Below are experts of layer 8 (counted from 0) of a mixture-of-experts language model. Rows are named router (the router's row for the expert), gate (a neuron's input weights, with its number), up (a neuron's input weights, with its number), down (a neuron's output weights, with its number) and show model dimensions 96-191. Each number is 500 + 25 x the weight over its row's rms, rounded and kept within 0 to 999. Numbers have three digits each.
Before each expert's rows: "comes after" lists some tokens at least twice as common just before its tokens as in all text; "gets" lists some tokens that make up at least twice as much of what it gets as of all text. This comes from a sample of Wikipedia text that the model never trained on. Tokens count by the router's weight.

# expert 17
comes after: "\n", "\n\n", " |", "0", "°", ")"
gets: "\n", "-", "|", "\n\n", " |", "==="
router:497522505546495486519531492477520494511492501467523526453524529511482496502501485517445494500496531510512520506475479490483484506496463494491503521492513552545519459501521471485468516477476489493455519480521517479516506448534553487488495477504530479524509498456496472514567476529473537493
gate0:481524467487470522494502465501473511533466490473513515517509476523490489472504470454477506488494492484493511466484473484481516491469503522436523529485479502553509524482531531515471461481508494499464457519475507487452489496484566530490464504509495518519497516489522550459518487507476539524
up0:484476459496483496494508520480531487499519488519519496523551465508503536508513517495508492486498499542484504504487522539499501519525443497493461518511499547525526536512469455498483514511526504529517514529583473507516466498489498491486494492475511499511523445485542508487537521478466532499
down0:463527507521455505528473492500517486539483502525482536483508476464453511496520499478498524485495475522514491508494450500479527494471491509456500500504502536477531506445525509518499537504532501499475478484518507501477474457463509484525546497481477501477527512541481558530478526465475518477
gate1:523459521505499480500525469473493500499452510486518490500494488495498536516523524496488510513517487473510478529486506525508517453479492525502511510476529492482472537531514488511466524506493512493499508515534493523483485451503513493447450488497469537525513536424526505453553486486479518491
up1:467449489482463474481562500474475479504493526514510508487502490530504467486546555521513501493465478476474484482512504529500542481507503530526475516519532499504526490495499475519501524518540512495529519489516510488504496529463505484502475516477475466512525484464511499498489529500475432497
down1:563499490476463499536531512529483490540504528520465462502481525521488538488531504451519494474492514483490471486484489528518531527504530506532478523525496550510477471494474473519518559457503545468517532503483498510531501482481511537514556514517483501476518494483516517489495480533509531547
gate2:497501481512545489498523484538536507526481540544504501509503510467522476484474512505495551490543515517503469504520491495488494490475509492480488441532542482490529520468523526468465503471482511488519504440522475468499508505506532536494508522525492476525480510512496541491517489500516500532
up2:465458493497473491479506496452507469517479487512464471552500481444503533494470503500467512481458519497475480476452512498479494477479506475491476471484550507485500486476531510465507479549494519506551469431486509509468465507515509541517489501493484462516510455496479499523486516512523495441
down2:524510532484460497525475506505515501461460483479484521467520488476478489471475560473500478500506491487497504516496523501465493488477508521472499488507460540486456501480521481529480498463508540460508508507493507507528506484510485542537493465493523482487500461549462529532499469537492495457

# expert 15
comes after: ".", "1", "2", " | ", " |", "0"
gets: " |", ")", ".", " |  |", ") |", "% |"
router:522508483500515507509493477516528495551510477487541546498463556539474518532516478522501527557508522503508504478485535521497494528501486557486508504442535553520512509496521491511513459526506508484478497433519530489485485538495512481501527476501454565512522553492483486481491531542526496490
gate0:521511494462511543510507493511477482516509482447530501516489510485470508521521492498452539496493545512503474475517464505516530544506479466504536471512523498499496537482495512503530492470517462460530506529474538524488510513482465494470493495533493533510469533442514438499502494542525449499
up0:486470510469491489480515443458523482496489463477463518475498458518514468548487515498454503529479514489506478450489513549449564460463481494501475495518497512516489483456448539525499461527491490478496525469481508538506489468483488496472465491453488545510486510459506470513497494497453489494
down0:543461493500512533458523499521536467478474485548508515504541492494552522501521439489476511533505507511510453518514500530491511509490438505479502503503487529504525491475486499533492502498515522516545465495534505535512501549443517512483496507487541486513478508493458498511508521478490484490
gate1:508494485466478471494497529479524506512546510540543530486516461512486536514502497487538509519514508533466466488518569488509498487535487483510556503459527520529448542505486515517526492503500497501479476464511516503514541539521494462516457512500491564480519540488506489513504486524522504546
up1:500553513483481520463483499509511484500518526513518498544473484501523572519524490494494531496509516503482484503546479515488473499524524516490494509507523562555511501525513522474551503488512514498531497491532504520477478531511461530523542525491478520508516476536492534490522518508509510497
down1:508515505513513458516461466508528514472501542502509458420496513478492497492520507506530542528507523504516498463495514489505499519518515499506494481479513442529491498521516484544523512533470547452493517499500512533524482478499459527504513519500485548492545504496511482506523512520493533509
gate2:485508488533477539498502515487502518532502472500494486580517548522478548499497484522496504545467478462540497509513489509474493500497454495503473532478541479548477535528475521509523474526480462492519490511485506501478446501506527488506482468505539483440492530559484499494503449510495563511
up2:477535517517531466519499517489474486484521460493481490466505480500498540473518517517464488528568495494528527513492492528534511488431508518528483486509486506459427491507447483485484443535474519529508484495529482518495488445481511491514481525523523513498497486489492543508531470464448501501
down2:562527472547523493520553486498517516499512497483466511471567515506495487534498519508560521509514483471459485499491496535488534504473492536503492474535516480440462479481468522477503509479515518501497538509525533493443478497535499498489455491463571497489498506503514461554502511466483494491

# expert 61
comes after: " | ", " ", "–", "; ", ".", "2"
gets: "2", "0", "3", "1", "4", "5"
router:519522482538502508504515528506520530507486497494513510500519570487520557529503451470496516520517539496498499541497450491489478478491455519517501497536469509502505495518470480480464483483467497472499429469527492474510518545443516472508505506518502507481454505482499483485513494532449542472
gate0:487520513502471508511436494465492488545509487429506515516507462489535545492501463458545523527522537505550528520519503506478512457477513459488478496506503501502509500480487477480455489509514516463499537497540465456504470489455503514501528527473507461523448502523488517462508541521513502525
up0:520505534525522580511505474515452492513533512483487521498540522481448557520506466508469463495478535508523458503504504539481477482480519477492514470516492502486488501485445550509567469491513509499539509500484505496485515489467451512489488461489523440476459479448512501488524476501502485485
down0:497509522544471486521486462518496466500510483479498511520527523514517490528497477487496538468493537420516515489527473507477488522506504521467535501492509515480462497481528486506504496486463532517495490534489560499500500519536511487512474528503474501500513474482488513490481474482488514517
gate1:490533515523470549464457514487463561511496498474506493461500477494483520510510446516503500485475496481493495486505512461444511490506510503478486501509498497479535496478481474526465489536477509531470500488486504480465507501471496459529522535510502489507476509462545469501486483507530543514
up1:488520501516545526485474547470544546490437493507482536469490556513489514507507509521538480449546500473498574494498489510459503486485494509493522480472516507456515512509505528532506512498493448465486516482528494542491529471504442495485489478487485542492482504492478553495522472501480472530
down1:513544552473515473490504498461504518516534526535550487509473521503518510480520457528462509475493527501477520484503513491525492472475514452538495492503496517483502513493519491516480440484509500503553512522458507477456521518502495504490507506492514523506505495489484484500481514565505468522
gate2:524504473531511469500496480482486479518526497516488501490483489455493468534447498513575514499553483519530494483455505483487499501509455498550499520506453502549477548548475484492496472489449519461512465483520467525492500484499563500460493519470501469511471489508476502489493504481507497500
up2:492504487492457483498481503551499468502498518475525524484484496532488479495537474497503482479469549486496472483493545508514484493542527473483519483497566473517481475513545485538475486483519467512487537506501504465497511501505462487497496506502499476479479517528459467518460512480520511517
down2:474482499494507501512485491541532499495529484484497500525515546498461456456493489509501473485504533531482472484506494462496526529517508526502510567425530510534501508502513523523512517524447552450490452518456485524508493472515492515438503479508525486498484535430519544511517515497487477498

# expert 19
comes after: "\n", "0", "1", "3", "4", "5"
gets: " | ", " ", "–", "| ", "; ", ", "
router:542468522530511468508480468446497494532506534484546504485503503489475510503510507500505492526504507492517511506479494512531509502484441508476492516500521515482499478477481448496516523512492500489506495508466514471498499536455501526448504501447506467506475473474531489471525507547526452526
gate0:525452524501501526485440445427494521501494483507482519511497488541510507506527495468534491517511499505520521496523496472494493485465437512477516533475509501494530484504512522495489487512517519500542472529474540470471489484527484481490453476472506489461530501511505517534470432516468491519
up0:491487508488449499474506498486528494504481484479482529495512506527459459490478503485514481487472544486483534490518511468486482504451512512532503467513498496465487531511470459490493481488481510466515475478481493488537510516461529525460490476502526535460505493544500452537463529427466480499
down0:469470513513512523490454529493529467492487514449478483536550458504533517497460538518533492507488507464520478499535495519502504541478528481478489474454498518510510480471442481480499488493512480493500464524489466471443528501473487538494501505479531513466482489504457497507522529473496484506
gate1:469515525464487448492489470514524460513527480492519477524517488496505503476515497484456499525489548463457480493469473544494496480500540504530491537452469531537462496546530516517529499506513537513476490536477536500495492489486546487539507526527513510510511520500505477497527457540453531533
up1:494531469510536518467511470507505499512450510499478553509490522466533528465523517470476476472517519525461506518495509478454507491525505490474559498500515520434508489485512486523529514492534535510511473494511501547538512468490511483480451490525498523557493524539468475508511485466545526493
down1:488507493518482510474481478472504499489487479493516552506500488488490502500497501496455464502521549478522503476488526525524533540517510551468536527495507454499475507486475489524526500470509504510530487498447496476488535463500482504477490487507504518497498504495520455489515474478494490539
gate2:498520483477489500478519469443458532504443533448500506460544518491477542494501506502487467510526502498541526503439450478467524525472487436527491525508519504499495516503539459470527458477504515519500494496463521503491498513505463460506490482527524469489482521488484481488542533504496489494
up2:488525498510486520501472512470495511455536481485469478474525527540529489496488498507486515531569495513477538521503520509456461542538531504454500499467506505510489484521506504504480552465501517480528507535474487517520516486534513502511535436500511510537492515523514521474494544494522486504
down2:474470510490474495471483502507497516471488464510497495526488536495534515479556521457533485499461478478483535517547478501511478528551552494465505488478502468512435497508442514498507528496490491489500525516540444500520521497480487487531468451505464543499484494506515514477526505478509482471

# expert 30
comes after: " |", ".", " |  |", ")", "==", "==="
gets: "\n", "\n\n", ".", " that", " The", ")."
router:520515493534502505538527538524490535482507469502526510476515517521462537542514466537479499513479473518483533570516474487483469513550466479486525500493512517505494535437468478499506517478478503474464494463497521503487531502460534481480507504550491543506454526455536492493497470535499525499
gate0:504508473482505483489532561537497552470507486524472522529527514498484563507526466499544498499494500505477500545479539521561507443555456485482487481503464549525455504470499532512505507515501514486484495509502462516494476552526520485504478491480473562517491532507511481488516512491464526478
up0:487498522502529530506488520546463543527502520533498485532473514503488483496536473518469511501460495482487476526539512478497493518471502540516472470495460486502501478502467478486528516507525500510536503474495514513551494473471502492475492499480520461504512535481510500525511523519531468513
down0:509501489486517474502486531441442462515470469497501518459463460483512486520545506481481530539507517479467499497517491533510484471497500493534498488475503501451510502510505467461473435518540513500506506449518464520490510418544511514517450506489481479527514517448513534485495537518486490530
gate1:530498516485531476492502519498492521515512466500485498500529505512481494493513478496480492495542471518464487477511491552526443518570494507509484487473554477532505527470513528500508510467502515537494502487501516489485467475527464537472443477497521489533446495493499516484513476469483495539
up1:511477477488515505496524490449492504538513509481459475456499528478490455481483496510496498493508537499535512492503480457489518524504513514510519518503494489485517490488480488517487464531528492498517515515494505453505498527488488513476520468493547466505511510502461475533498513471491493511
down1:491495500478517511511482509513528509473484488499508526478517530497507498540509493534470484501486511508487489519464486484564508511499493515489541494517481518510511489519507517491501487456488487530500542498491546494524482551494507510495468494510508503499520567473510494481473490545509544478
gate2:528477517519496461541522546513508481454495499506499491437468485472528489457505476513524485471526497535480497532510508483509475445529488468539508480475502499507449500509464498532521509469499468483477443512544486424503479519482501492510486514522525505487469543472480494465500514509488476487
up2:465475486525509503523469492511530513513497551516487497505497499540489485502508549530545536491528441503519495486481515482487580485497487501491469531491528482489532487555512508495475452497503523471499473491519549543507505494495528518497452512499452474465467518495520497471453477510463513470
down2:456557537480459496474510507484479450489516492492475498493514504514537486489480541469516499440518526556498484483527517501458458462519484473527494465495461488476466490479520520526490513456471478490523516471475525480515504510496465478510517493486482472519521467470499459538519492528494498568

# expert 13
comes after: "\n", "\n\n", "0", " (", "- ", "; "
gets: " |", "2", "0", "1", " |  |", " | "
router:479523510517486506473508525514501506487519460520497562490529496509485505533512495527474515547484504513554505544516523471489486477504504521490437484516468508499476562480523503457502495487469532512457470434526474487523503462482522509439475482470508519464473508476484484479546515520479506494
gate0:491569492517470549496500535515501523545490519467544476488489501535467493474505524487486522475515521450519520500468478530496515525478491493497494517528583523515510523523517429507469475500462509537464499504529510498497474530512484484530487499533500482456495551499495537499502504514537547487
up0:462546447511471505524525506504457510503510467500483447554502501529518493480487459501504513518483490518492535532490475527497496494484499469516523494485468533554503497490521477510481491505490452470517497542502480499492495482448567492494526518524499496496494469486463486509523497514519517500
down0:498524529484504534456476535465525449478549519546491487513496486520470525498511492483515487492461490472485550455488507484528481476496528460511509527466460476531473521517508462475511499508486488487502517531481506473475516515466481521500504510509505516481500517452473499475527515502514478516
gate1:512491480501517463499474464476521516506545543524507538532521497490549518537519480500465513548483459499512478524515494474501479504523509501498477536521459507497494451463510473478481466483490502462502476477533509518522479520465486538431507495489531518487451525489521458507538505494467492495
up1:476500497455476510464492508516484528464533495494480526436464455508509505525487448520492475511505498539573486494463480454514465500494523494499493503546506532494479515505485530487505482505485545519465524512488467473457484501475442493488470475481575520483508514516515500498476478492496498520
down1:508507489487505467472537507546497441501499545482485514478509479481489512501512470495491478550521514445471483468498490532506461562469508468447447508488504496511490486479486489527464521500479513475483502501466508465473483504540438478530498494475531475469551521506486508492470529504559498532
gate2:448501575440499535484516467534522465478474461520496526521513521495506503525519508522473488492498502506565521522512498477496507501506515492519502499498512514457501564508478518501542513510463492547516457498511546478534512477491521556484466497492511512499474455532520473509553460506494459470
up2:495481529497522470514476519517515486557537515489513528465500448495468496504518509493501471537566502528554458503510526454546528516507491504460530511487521498493497479530529489460527470537508518506447507540478510505493481483492508514474496477532487503549488520485468486475449519534494492476
down2:536464543508443484485486513467521484475508505480466487473521463508460484479485536489460451522487535518502498515520561513484480472467509466445495470506522543457498516533441479490506538499522480500524506488470465537526475499506528501458483505452523462485550480486529508509502513501489480514